From a checkpoint of a small mixture-of-experts model trained on Wikipedia.
Size: width 192, vocabulary 8192, 14.6M parameters.
Experts: 224 tanh GELU neurons an expert, a shared expert of 256 neurons.
Below are experts of layer 6 (counted from 0) of a mixture-of-experts language model. Rows are named router (the router's row for the expert), up (a neuron's input weights, with its number) and show model dimensions 64-127. Each number is 500 + 25 x the weight over its row's rms, rounded and kept within 0 to 999. Numbers have three digits each.
After each expert's rows: "gets" lists some tokens that make up at least twice as much of what it gets as of all text. This comes from a sample of Wikipedia text that the model never trained on. Tokens count by the router's weight.

# expert 11
router:455535483499518487512526540457525481471438515470466477488480455475486523505475509498531482483505543479519510480527527495518483536550518494493508486449468542494532500519473523567524494467561482
up0:491481467507521465517494482505509487501510469478537536539523520494470522516538465491493511513564535473504471527501520511504562483514510479541484429508452463466516471489526492536509493521512504
up1:567478518483448479504501463508551514486506447565522559493510527485518523508510521492528503526531534494501502466519497506478505486501471509495515457490468519499459456468525506460515489499477481
up2:482493524458475505455461492511517505525503503489525514497489501501480497532493485532522520500467469486481505480487489514520537501435529516530506506526478484472495513469555475490485517517536517
up3:531470527472516531458523443532502504492523483503517529515491531449514536506524445524503475548487505477505493486484497528489526506458492498521544487509525484529474436450518451493481543516472517
gets: ",", " the", " and", " a", ";", " The"

# expert 0
router:508484497495559509516536464481512534520511478516499481503540496537482525520562534528520490488490490522463482475454501510502495529486455515486539518508518456500488484511480481488459497504456531
up0:486514503510536476530506490489497527547518507503517547548463518525500526493516498474499523511523507531494485480497478525529472535526489500493513512544527526467508498524523437453469517527504488
up1:505493493540491482517477485492466515514479501491523478548529513525491490512552481511543481541492501509504497484472498491526491477495506516497568439497521496501446543514557448491462530475457489
up2:479513484539516503495549520504462507498545485514493484533505481520481535492498449495501484504532466501501473475518493505466521484486519492500518525496498536531495490518464484522473489554471500
up3:521447478497505512513510485480535477495511472518523539523523489500514522525491504523513467451514493466476481528493542494499491537498505461507497502519517527491482503484487539467461531484516495
gets: " (", ",", "\n\n", "°", ":", "′"

# expert 2
router:482495489503513482489497486539514542448520500517503501477530504495467483524480480466530485521506499525477525481484459492448515465508525498500496477501535488543478515515528486490457444559463550
up0:541498504467513522514510461481539533470492471523521504578487474469475522554514534523451511508520507488513443487503501507474463479515514504496508496487524519476508526481549487429516520520518478
up1:517480501492511478492492432500485482518475451512530506506499471519515459537531477518471548515499550525526513475527507505513516529491519495510509486473511504495506510471531481487445545467511520
up2:503484544511474462484504479481492539486459464491547550477520499525521504519476479539453488465491483483478512497463525481494528513514473513473496506478432509541514480515497506498487475516479479
up3:507531503515473488512505456555537503499456452510529513534504513481527512518510462508463505539460504479447548492505473506474517509508490509527499478481506489471469475503550496496465506463498517
gets: ":", "=", "ti", "n", "°", "–"

# expert 7
router:517478497511429523514499517487512490496559504494485483510525495510570500428543490486500512524495475528513482517439497518513484466508486497511480508496486501475489531497523504503503552458458504
up0:448474505484471529489483514499521525512514471524524504496492496522474564494491455493553528519486497525513527500485475530519491498485493544554504511509520495477468540460509457490511472511509471
up1:537505488496466505493516493476495496525522482555492493486457509510545513487499457506496557523525519504476502490520460539494504476460478505531480489509504502437461505444523494500460514500508488
up2:513496494492468488510523517501509535503487457517500511479517483495499490468492511516532537522494501486484470503455534489478520493489504507557530486533504500458528511522509499488500518469527545
up3:465502517472461501489477461482492449544444473478527536473520503521497514511511467524450518513505509471525517494476548491518553546520493493525497514492463502521441490457474528491487501507561513
gets: "-", "\n", "|", "\n\n", ".", "  "

# expert 3
router:505481564529537580502487478520508493520491489495498483518517491478465458496466487543478466510536485500487515505516497491503536523467489510515479437501508543463473461493485499457500512461481498
up0:515471539479482548491516530490520496524521511501506553509500501487510474514516496521513490502507538506512511496494478512523437520518491551497513446481528499497456476493464442499479472493459533
up1:483485497513493523519475458537563517498530465517518553569513502506502522548506467505527508479499470504509506493509486504521518498478532523534493474533505499455505493464504516469455493491508492
up2:530494539516479534506523490500520469561503511513515520556517481489497471577495494511521486536495492472525507492481495529476528504442517499518540487495517495509518508484502523458473491507539514
up3:495475501460506486545505443492509486542557481497502518564490482487514477492532447532464475528517533524487527508506508535510483476472482503528474475457522494507455493472481478499491478492526481
gets: "s", " in", "e", "t", "on", "er"

# expert 5
router:505498549526497481531472474501472494494480491509518480521517521466460495498432475527534502491496495505538482523474517484503514485450488460489487463519485472507502522494530499520495529528534483
up0:495485505510485498465473494491466514526510494517515522507462519450479492519517484528491505493493517448509491487455542505535513477477497515521500466458478512537492518513518506536496526491507483
up1:527442514457515535499492480520483502508556499515508488496449493467515467508502504554502515501543482480536452471519463490513499435467474481489484485504503492514487538474524503494500511503476477
up2:493456498490499527489529480473507506567490504482511532500523488500497534547504489511476478512461539491475506543482552498505548494514487489491495518507519505505509442488498455490476491496526463
up3:488510522498485515555462500542512487519480490509534511505499545479513484498548481563494546512532497520491470507496524493469485502469509539528477481513497504432532488449495458498492531507495486
gets: "=", " of", " =", "0", " United", " States"

# expert 6
router:513528462486503499495483493510497506496495485487501530490508512538505532487501475488435477468511482497502483485519503509518506489464459480573509497507506476517469449473499528468468527511500484
up0:482458515471469515550527487525501477551496486487514509486494557473475543481512524475495534537465527512498526498524491480512539475510495452512482493504471494469500506487482470487484543506492516
up1:485487479526544508483513510514512565474553480545495515525492518508512503540475492499467493515494528490525515513513475524471574531475527472515553529525487506515528515488529495471463544503460499
up2:510466498496507505513446446510477522473524531481494511496500495499479528487500544538537565523497523491488498517472487495520537469482510519566551488490455495465496492483540501465469517529519549
up3:500483487442469508547482477516551514496529516519508510513495543441494517511502488504464517491507483491537490486485529527525499465466497514494515516448482516489500510486505518496497493512536471
gets: "'", "\"", " a", " \"", ")", " as"

# expert 1
router:482467476480445492513454509524476486523527488507480517512487515503512487527480528551465507501473512513494451523450528507473546495489508484460527525512522533495544524495481488491533531556475545
up0:511481521514475517486529497479564503500548485530495471506482483478516527536501500525530508522473454476445513515511496483448540473490519505501513522508521475515494458501501503527486508513491510
up1:492469508497493522504507520481484500473474479517505494489500456526489467513542518505487499499495501467522501497500482481475513464513511534468499472521488507499514490515520509454484513488512510
up2:550448486497503475492485488482502555471530472523525527468526481482489538509503498516474488507462510491483511509508484529533488501466458506485522525518509476501454525504502462510505441519504484
up3:517480472514546500494488457504494520479499440554515513504486468477469454518528484504440504483502497474544504496506499513465535536474513479536518492500544491543502493461511469510467472537510502
gets: " the", "ed", " The", " by", "d", " of"